Experts of a small language model: 32 SwiGLU neurons an expert, 11463 steps.
Below are experts of layer 5 (counted from 0) of a mixture-of-experts language model. Rows are named gate (a neuron's input weights, with its number), up (a neuron's input weights, with its number) and show model dimensions 0-127. Each number is 50 + 12 x the weight over its row's rms, rounded and kept within 0 to 99.
Before each expert's rows: "gets" lists some tokens that make up at least twice as much of what it gets as of all text. This comes from a sample of Wikipedia text that the model never trained on. Tokens count by the router's weight.

# expert 213
gets: " K", " S", " U", " H", "S", " Z"
gate0:34 60 57 47 66 58 54 51 41 69 43 59 50 35 53 36 33 61 48 42 41 24 50 41 51 36 40 52 44 48 48 55 32 45 56 47 68 46 37 71 65 45 57 29 34 43 68 61 70 60 63 46 65 51 48 32 47 52 59 56 40 54 43 63 73 44 51 42 72 39 67 61 61 28 40 59 39 53 60 45 42 51 58 49 68 65 52 67 62 23 50 39 47 53 51 59 64 54 48 39 53 50 50 53 73 42 71 49 46 75 59 47 70 47 44 58 51 63 40 23 64 44 40 67 71 49 21 60
up0:52 57 48 62 48 57 63 31 56 66 48 59 41 44 70 39 57 56 62 56 46 47 55 59 40 65 58 48 40 56 78 74 56 42 86 57 56 63 27 37 37 50 54 70 53 49 60 48 60 42 49 26 47 32 46 86 52 50 50 82 27 42 52 54 58 57 45 37 33 48 55 49 67 47 60 33 72 31 39 63 65 59 51 68 45 48 58 51 48 48 58 52 69 58 51 50 75 24 52 44 37 42 47 53 47 35 28 50 57 42 49 48 50 32 51 45 47 55 48 46 53 46 49 42 42 44 57 71

# expert 223
gets: "ro", "ri", "in", "ra", "ru", "-"
gate0:53 46 63 42 46 49 28 64 40 45 42 56 68 45 45 60 54 46 57 46 55 76 46 48 61 57 36 34 31 40 52 72 63 52 51 48 59 48 67 44 61 67 55 34 45 55 64 34 42 57 55 53 46 44 44 63 64 38 37 34 61 53 51 70 53 66 50 44 58 62 46 76 35 19 51 62 43 54 36 29 58 68 32 72 50 48 60 70 77 32 56 74 48 58 38 59 46 55 50 57 64 66 48 47 38 37 26 42 29 48 51 67 61 48 48 68 36 57 68 44 45 60 59 62 62 43 35 64
up0:45 26 62 39 24 51 33 62 55 46 37 46 57 42 38 49 52 72 36 50 65 25 52 50 41 37 54 47 41 53 46 63 72 58 34 60 52 58 47 48 44 60 63 39 72 44 50 33 36 49 60 65 37 49 50 57 28 34 40 45 45 44 68 53 45 43 52 40 55 52 46 31 43 48 49 63 63 50 68 38 38 48 51 50 35 57 56 48 58 67 37 36 58 78 77 62 66 44 44 58 47 41 40 85 50 56 65 49 49 71 52 27 61 73 34 53 55 60 46 39 45 34 51 59 70 70 45 49

# expert 180
gets: " and", ",", " &", " vs", " or", " by"
gate0:47 48 70 48 39 57 65 51 39 43 61 46 41 57 52 44 50 40 42 39 55 51 41 51 27 44 52 73 55 38 48 60 46 40 45 48 59 71 63 50 49 63 47 48 47 44 60 43 37 79 48 27 60 58 25 43 53 50 68 67 68 49 16 46 42 48 25 51 45 79 64 57 50 31 59 74 26 48 66 62 44 61 68 41 50 43 50 34 56 70 52 33 45 32 37 44 46 40 46 29 40 54 52 34 50 64 52 47 33 31 75 53 30 54 44 53 50 53 56 67 40 50 45 50 46 48 33 47
up0:69 56 50 33 34 67 39 82 47 50 61 53 57 61 60 59 55 45 51 52 60 42 60 61 46 29 44 58 36 80 24 44 48 66 58 68 64 62 37 41 59 48 36 52 33 44 63 36 44 49 65 45 43 41 59 47 55 56 40 45 85 43 51 45 46 35 46 49 56 45 44 34 47 74 61 34 58 75 64 40 42 49 56 62 55 32 67 45 39 38 65 54 52 71 51 52 36 52 52 66 52 33 41 50 38 42 48 49 35 58 37 38 52 64 62 65 58 47 71 52 26 58 62 48 49 46 73 39

# expert 36
gets: "ro", "R", "ver", "te", "k", "ele"
gate0:49 42 53 54 37 41 58 76 68 62 35 56 44 54 60 52 56 32 64 38 49 32 39 47 41 55 29 71 53 50 31 52 47 27 70 41 31 56 46 37 40 54 48 20 54 48 60 38 70 39 56 57 43 46 54 42 56 54 47 46 70 51 18 45 52 27 46 40 66 41 47 71 23 36 53 64 43 37 44 51 39 50 68 48 58 66 47 62 56 48 40 34 33 49 51 69 64 52 62 48 35 41 54 70 59 63 61 60 37 29 33 71 54 65 51 41 41 32 47 52 39 54 59 61 49 45 54 59
up0:55 43 53 49 52 61 31 51 24 50 42 39 58 26 59 50 56 80 48 37 55 58 39 64 56 30 66 38 41 52 52 51 47 28 58 37 60 46 47 49 72 56 48 67 54 41 24 57 38 50 37 37 56 40 56 40 53 55 42 42 34 59 53 50 69 46 47 37 49 58 59 71 62 73 62 76 52 55 51 49 51 52 32 65 60 44 44 37 44 44 58 81 64 64 46 44 41 27 40 57 50 60 53 58 39 42 48 61 53 61 58 53 24 41 64 47 54 54 63 24 65 22 33 44 44 69 42 47

# expert 98
gets: "u", "i", "a", "ag", "ar", "k"
gate0:49 33 66 69 49 62 45 61 40 59 35 54 71 50 31 50 56 54 74 74 61 44 58 55 51 26 40 49 50 54 48 50 70 44 45 38 52 54 55 36 53 45 51 59 53 45 65 45 47 46 44 42 46 52 70 75 28 60 40 52 60 50 51 56 37 40 47 54 64 53 50 57 42 42 65 50 47 61 31 60 41 52 63 36 64 62 42 48 45 62 27 57 51 63 53 54 60 48 58 48 49 40 36 51 64 49 57 47 58 87 45 30 64 49 64 34 36 21 34 29 45 69 15 35 41 56 53 32
up0:57 46 38 51 57 36 39 75 54 65 60 40 69 47 52 62 35 20 41 49 39 48 54 63 69 64 47 52 48 37 54 68 69 54 40 65 61 27 26 52 68 41 27 69 52 57 47 79 28 64 31 50 53 50 32 44 65 56 54 33 55 55 48 31 45 38 40 45 61 49 50 51 53 61 57 45 64 63 66 40 59 45 64 52 29 43 52 60 52 44 41 51 47 49 39 75 48 47 49 52 38 51 60 67 69 65 32 45 29 48 49 61 55 54 58 55 49 61 73 53 27 37 50 35 45 64 49 44

# expert 45
gets: "re", "le", "ir", "ele", "che", "is"
gate0:48 44 32 54 43 58 59 52 39 43 52 67 65 72 56 42 53 47 41 47 57 67 68 59 41 60 55 40 12 64 18 67 61 31 44 40 23 49 37 62 61 71 59 39 50 51 49 74 46 56 60 64 48 49 63 53 47 34 66 52 56 48 57 38 62 49 37 48 58 68 49 38 51 48 61 31 46 54 50 48 45 55 25 37 56 43 41 51 56 49 58 41 57 38 48 59 63 43 41 67 57 55 48 40 60 30 85 63 59 55 47 54 48 28 62 38 44 58 63 62 67 58 40 33 60 51 38 32
up0:61 58 60 60 40 63 54 57 62 42 52 55 50 68 53 35 58 50 37 48 54 48 62 59 64 34 61 38 35 75 54 50 54 57 22 46 41 49 45 76 42 57 69 52 85 52 55 54 50 43 47 61 51 54 44 56 42 52 57 48 70 62 58 45 52 52 43 33 74 53 55 68 46 41 45 20 56 54 70 45 25 51 54 55 71 52 46 40 56 45 45 62 32 77 47 64 67 38 44 62 66 54 31 53 16 39 51 38 68 75 62 47 56 57 64 54 48 66 44 38 54 60 41 44 53 56 50 40

# expert 100
gets: " so", "igh", "ut", "bor", " ne", " Har"
gate0:73 49 62 29 64 74 52 40 66 29 43 57 70 51 54 52 35 70 64 49 71 61 33 61 41 51 34 11 49 44 30 35 39 50 39 30 60 64 54 70 63 39 39 37 60 21 52 53 47 51 54 43 34 48 49 51 41 48 41 40 32 60 61 48 69 46 67 38 55 64 48 63 58 57 80 46 32 48 49 63 48 52 63 47 31 74 40 56 55 53 56 61 50 52 53 65 62 60 53 45 60 53 50 64 54 37 55 48 46 44 56 48 59 48 45 33 50 46 36 46 46 60 43 47 71 58 33 40
up0:68 39 41 48 37 25 63 59 53 59 49 44 59 48 50 39 18 54 64 25 44 30 50 61 45 50 55 41 42 52 38 41 50 56 55 43 47 49 54 37 49 43 58 07 69 51 49 29 59 31 52 53 76 53 60 43 48 55 48 32 40 46 37 48 49 67 62 48 40 59 43 39 40 38 51 39 40 39 50 57 47 52 37 30 61 31 69 55 51 61 44 54 33 44 64 62 55 28 38 77 44 66 59 57 48 65 43 51 50 28 39 51 73 59 53 54 26 36 52 34 62 48 49 32 59 47 59 50

# expert 110
gets: " the", " a", " an", " his", " this", " their"
gate0:38 43 57 37 48 19 64 66 57 38 50 75 39 64 50 58 35 49 47 47 35 56 54 59 54 51 55 56 44 33 60 55 46 51 54 38 44 39 59 50 57 63 57 44 68 51 51 77 55 53 37 33 51 40 92 53 55 35 62 43 39 46 41 42 33 48 40 45 48 33 73 47 36 42 62 49 47 58 41 19 45 58 67 69 40 48 38 44 63 22 72 58 42 71 51 56 40 58 47 18 47 61 57 57 57 48 53 40 42 42 51 61 57 46 62 31 49 55 49 61 48 44 55 59 22 53 43 43
up0:53 52 62 52 55 46 30 45 50 33 47 71 53 44 49 62 22 61 49 61 54 63 34 56 38 75 49 44 54 52 51 59 28 49 51 54 53 45 54 14 70 67 65 57 53 72 63 48 65 69 47 56 47 43 48 32 66 52 48 39 62 55 43 51 28 42 47 52 62 46 32 45 55 62 24 62 36 58 50 56 46 53 57 41 48 47 63 67 41 37 70 36 45 54 28 37 51 33 51 48 37 41 68 51 47 56 33 38 51 48 57 44 76 34 50 62 47 41 46 71 73 62 48 67 48 68 66 30

# expert 117
gets: " K", " P", " N", " L", " G", " O"
gate0:63 56 51 36 40 38 44 35 31 28 65 49 24 38 48 65 29 55 40 44 56 46 38 57 45 24 28 56 28 51 51 53 55 52 50 47 33 38 69 51 51 63 44 64 62 60 40 60 56 61 39 81 73 45 41 48 51 54 56 36 46 46 43 52 45 37 61 48 79 45 65 31 21 59 62 49 49 43 42 38 71 34 62 40 67 49 51 60 60 42 53 44 45 61 43 42 48 37 59 48 34 72 54 40 58 59 66 42 56 45 55 49 18 68 53 41 44 59 61 52 49 70 50 49 50 51 69 47
up0:49 67 53 24 44 42 52 58 47 61 49 37 38 51 35 43 44 70 55 56 52 54 54 51 61 44 28 68 45 48 48 59 60 68 54 43 38 42 71 60 50 59 40 54 59 39 64 71 44 41 38 45 32 39 37 78 55 48 53 56 54 30 39 53 48 47 47 56 80 44 57 63 55 11 75 44 28 45 63 45 43 41 48 42 51 45 18 37 47 40 46 43 56 72 50 46 46 53 59 26 56 48 46 42 58 54 72 31 54 53 56 71 47 56 59 39 35 47 59 53 67 48 61 60 67 58 59 31

# expert 24
gets: "\n", " =", " information", " career", ")", "born"
gate0:43 70 55 44 35 42 56 58 64 45 68 49 46 50 58 58 41 45 45 33 48 60 76 54 47 54 34 66 49 23 73 65 63 57 46 53 38 47 66 55 51 64 26 42 44 41 59 37 70 40 69 34 53 47 49 51 58 56 44 60 53 36 43 33 40 24 50 65 53 51 44 49 51 43 36 83 47 39 59 32 41 45 49 38 53 41 48 58 51 49 52 46 55 53 39 31 44 47 53 33 34 74 49 54 50 45 43 68 57 41 55 57 66 39 58 73 42 71 22 72 59 55 73 51 64 65 57 37
up0:73 49 59 34 77 47 43 55 54 52 59 62 41 60 56 56 57 52 76 55 59 60 43 62 43 63 44 44 74 67 64 54 60 60 61 24 52 50 68 56 56 61 45 43 41 52 40 51 72 40 62 24 48 59 41 37 30 47 44 35 46 48 48 32 45 18 46 62 58 48 50 64 53 37 50 61 50 66 61 60 56 57 67 42 44 46 54 81 52 27 60 49 72 47 31 67 42 57 38 66 48 65 45 49 49 55 27 42 72 46 48 46 62 30 52 47 47 64 33 49 52 66 48 69 50 44 43 41

# expert 92
gets: " E", "ou", " e", "le", "E", "lev"
gate0:34 66 67 52 49 48 46 41 47 76 70 72 67 58 40 53 46 81 61 55 31 37 18 50 64 57 28 50 33 42 56 50 55 31 40 53 65 51 30 54 35 45 55 55 44 59 55 40 50 69 55 55 35 55 46 51 40 39 31 42 29 58 72 42 46 57 54 40 41 51 44 55 49 27 57 62 62 52 36 43 28 65 56 42 52 47 45 35 40 51 56 48 29 55 86 56 49 64 50 39 56 56 52 45 42 48 56 49 46 60 55 78 67 37 36 65 44 47 61 40 45 43 43 49 48 44 41 67
up0:31 43 67 59 28 62 60 59 40 62 39 54 40 46 47 57 55 45 10 59 44 38 52 54 36 60 44 66 63 48 48 57 52 56 63 61 50 45 60 35 68 59 62 28 42 88 64 58 43 35 59 49 44 53 48 54 34 46 57 74 64 47 62 46 39 42 35 33 62 49 61 38 60 63 41 43 61 34 54 32 51 65 48 48 32 39 44 30 49 42 35 60 56 47 63 58 47 26 49 49 55 60 40 46 35 54 46 46 62 56 48 62 30 40 38 55 55 74 26 61 30 42 41 55 36 39 65 42

# expert 241
gets: " 5", " 4", "|", " 7", " 6", " 3"
gate1:46 27 49 46 60 30 73 56 70 76 60 42 44 63 58 56 33 67 51 50 53 63 41 27 50 38 54 37 38 53 32 64 44 61 29 49 49 73 47 51 46 36 46 44 37 52 28 45 58 42 49 40 54 43 46 65 43 29 33 38 37 83 34 37 38 36 45 46 57 54 44 42 27 43 35 41 35 47 55 56 32 46 45 54 44 38 45 60 48 32 63 46 37 39 45 37 43 56 52 73 34 56 39 31 43 58 69 28 47 48 53 62 51 32 65 67 40 47 38 48 49 57 46 51 44 58 33 67
up1:41 63 51 42 39 37 29 72 68 38 60 56 53 38 45 49 48 50 55 54 48 64 51 61 37 44 56 61 46 48 49 37 60 66 52 65 60 45 59 34 17 37 56 36 38 48 49 34 43 47 67 36 78 58 52 49 39 75 44 49 43 45 58 47 62 41 54 22 56 72 54 55 31 47 41 48 37 56 53 51 59 39 62 50 79 45 69 51 59 52 74 30 52 31 41 60 39 30 55 54 53 48 56 65 55 50 58 40 64 59 21 37 46 61 60 35 45 66 64 42 56 51 40 72 59 66 51 38

# expert 122
gets: "1", " 2", " 3", "2", "3", " 1"
gate3:37 33 49 53 34 25 34 55 62 41 53 42 52 26 52 59 38 64 40 32 39 58 68 66 54 51 36 48 35 44 38 35 42 52 49 49 47 40 59 50 43 44 51 30 51 48 53 71 68 47 39 39 41 39 63 49 74 40 49 53 58 55 45 70 44 65 35 57 47 51 32 43 39 45 62 63 63 67 59 51 53 42 22 28 40 65 55 39 67 58 21 46 56 56 80 27 39 43 30 55 48 61 51 31 53 35 56 60 71 40 55 72 52 50 38 43 62 46 61 53 50 39 57 42 53 64 58 61
up3:61 51 45 63 43 62 55 42 52 55 61 59 62 78 60 43 36 36 67 60 56 56 57 38 51 48 51 44 46 39 71 67 62 50 48 54 47 62 32 57 53 72 52 56 59 49 52 15 26 53 43 65 51 49 35 22 59 56 51 48 32 41 38 52 51 42 42 47 42 47 52 46 78 56 49 80 56 61 52 66 37 44 64 59 64 53 51 42 38 57 41 43 54 47 46 76 23 58 68 39 44 41 50 54 56 49 49 42 52 64 34 47 51 38 41 92 30 61 43 38 55 74 49 40 59 44 51 57

# expert 108
gets: "r", "or", "im", "ig", "ir", "en"
gate0:51 58 67 55 29 64 42 53 53 40 51 66 36 50 48 50 62 61 55 55 50 52 62 62 62 49 58 37 43 57 54 16 43 27 46 38 59 53 61 68 70 68 68 59 56 69 42 43 36 51 56 63 48 38 35 81 56 40 61 58 41 52 71 52 48 49 54 54 61 49 39 43 76 56 50 73 54 40 60 56 50 49 44 67 48 63 30 50 43 48 58 71 64 34 47 67 59 45 41 61 56 33 37 33 67 49 57 60 43 44 50 26 65 34 74 48 45 28 38 47 55 62 69 39 28 56 46 45
up0:39 71 39 52 56 42 54 58 26 52 65 52 52 25 38 74 42 49 59 61 53 61 76 67 54 26 41 61 63 39 34 59 54 39 53 35 53 45 31 78 56 81 22 66 53 54 54 49 57 57 55 58 49 16 51 38 53 60 54 26 45 48 32 45 61 54 49 44 43 51 61 55 35 49 51 36 53 39 47 67 28 42 62 56 65 53 52 43 52 61 47 58 43 57 38 47 48 50 56 46 40 54 32 48 38 58 73 57 62 48 48 55 71 37 51 38 32 54 67 54 67 49 29 41 54 56 52 46

# expert 183
gets: " and", ",", " or", " including", "),", " &"
gate3:58 56 40 68 66 45 43 48 53 68 56 50 56 49 50 58 30 64 65 55 62 62 49 34 43 43 33 69 50 45 62 41 58 53 79 36 44 52 48 29 44 77 48 21 48 67 55 58 66 43 54 35 51 50 36 63 38 64 48 54 38 35 56 44 37 27 59 81 80 36 52 47 50 45 51 76 57 48 37 50 31 31 66 31 53 53 44 64 63 50 51 46 46 41 57 31 31 58 43 57 39 57 42 68 63 56 45 50 33 58 46 58 62 44 56 52 44 51 49 52 62 62 52 56 43 66 53 22
up3:50 58 32 49 77 46 33 44 34 58 55 37 58 36 27 55 59 54 60 55 63 66 64 63 40 38 54 43 63 57 55 54 46 32 46 36 43 38 27 58 54 61 51 39 39 70 59 41 43 58 47 58 67 55 50 50 48 50 47 55 49 51 63 62 35 66 34 66 43 45 48 72 33 76 20 55 48 20 52 46 40 43 63 45 35 60 57 67 58 40 51 30 47 43 17 54 31 53 62 60 48 58 47 46 54 70 28 70 59 51 56 51 47 46 49 41 52 56 41 66 53 47 44 40 29 32 68 48

# expert 235
gets: " The", "The", " the", "=", " This", " Best"
gate0:75 35 42 29 54 39 50 53 52 56 61 65 33 64 40 68 49 38 46 43 42 48 58 42 62 83 35 49 62 49 46 46 24 55 48 39 54 52 50 50 71 44 61 45 44 37 60 42 70 31 55 63 46 54 51 52 42 35 62 68 40 64 40 74 54 40 67 41 47 38 56 38 37 47 11 51 37 50 57 60 47 57 59 39 55 65 36 30 45 51 61 28 50 54 65 59 59 67 28 50 50 49 68 60 30 63 56 28 57 51 51 43 51 64 33 59 56 38 44 37 57 47 45 54 70 62 54 44
up0:75 42 58 48 53 29 45 39 25 53 45 57 63 61 64 58 49 56 32 48 38 66 53 50 51 55 45 56 39 43 44 45 28 64 43 53 47 57 21 36 57 43 74 44 59 63 42 66 50 53 65 35 46 39 39 39 52 39 60 63 43 39 67 34 49 46 53 58 44 21 34 21 37 67 56 30 82 29 54 48 46 53 58 38 35 46 36 27 43 41 45 51 37 46 44 30 33 32 59 47 39 43 58 60 64 47 37 48 42 61 44 67 41 52 57 56 54 52 35 55 50 37 52 52 61 38 71 52

# expert 22
gets: " the", "The", " The", "the"
gate0:66 30 53 43 50 41 51 57 47 49 34 44 49 51 38 63 44 35 29 48 40 43 23 44 47 71 52 53 51 38 40 69 83 35 25 68 29 35 54 34 65 51 51 53 38 52 64 52 41 58 47 40 39 48 29 39 35 43 42 37 40 59 59 66 52 50 48 55 52 64 57 60 56 71 70 65 41 47 50 70 47 55 56 47 39 39 66 36 52 53 63 66 42 50 42 54 57 54 49 58 58 27 40 32 39 37 35 33 55 52 50 53 60 30 54 38 58 53 47 68 69 72 51 73 35 47 57 28
up0:39 58 75 44 39 57 41 61 63 60 49 28 48 38 26 35 49 39 38 57 53 59 75 36 25 70 66 53 52 71 46 49 35 48 58 54 76 38 43 32 57 32 42 41 60 62 43 72 47 55 53 48 64 63 50 45 45 61 51 35 42 45 58 48 65 37 61 65 50 66 56 41 59 52 57 33 50 43 56 48 69 47 42 72 62 57 46 37 62 42 43 36 38 18 42 32 54 40 32 59 59 42 46 32 54 66 50 40 55 63 53 56 34 71 35 60 41 42 49 58 53 63 54 67 36 51 34 49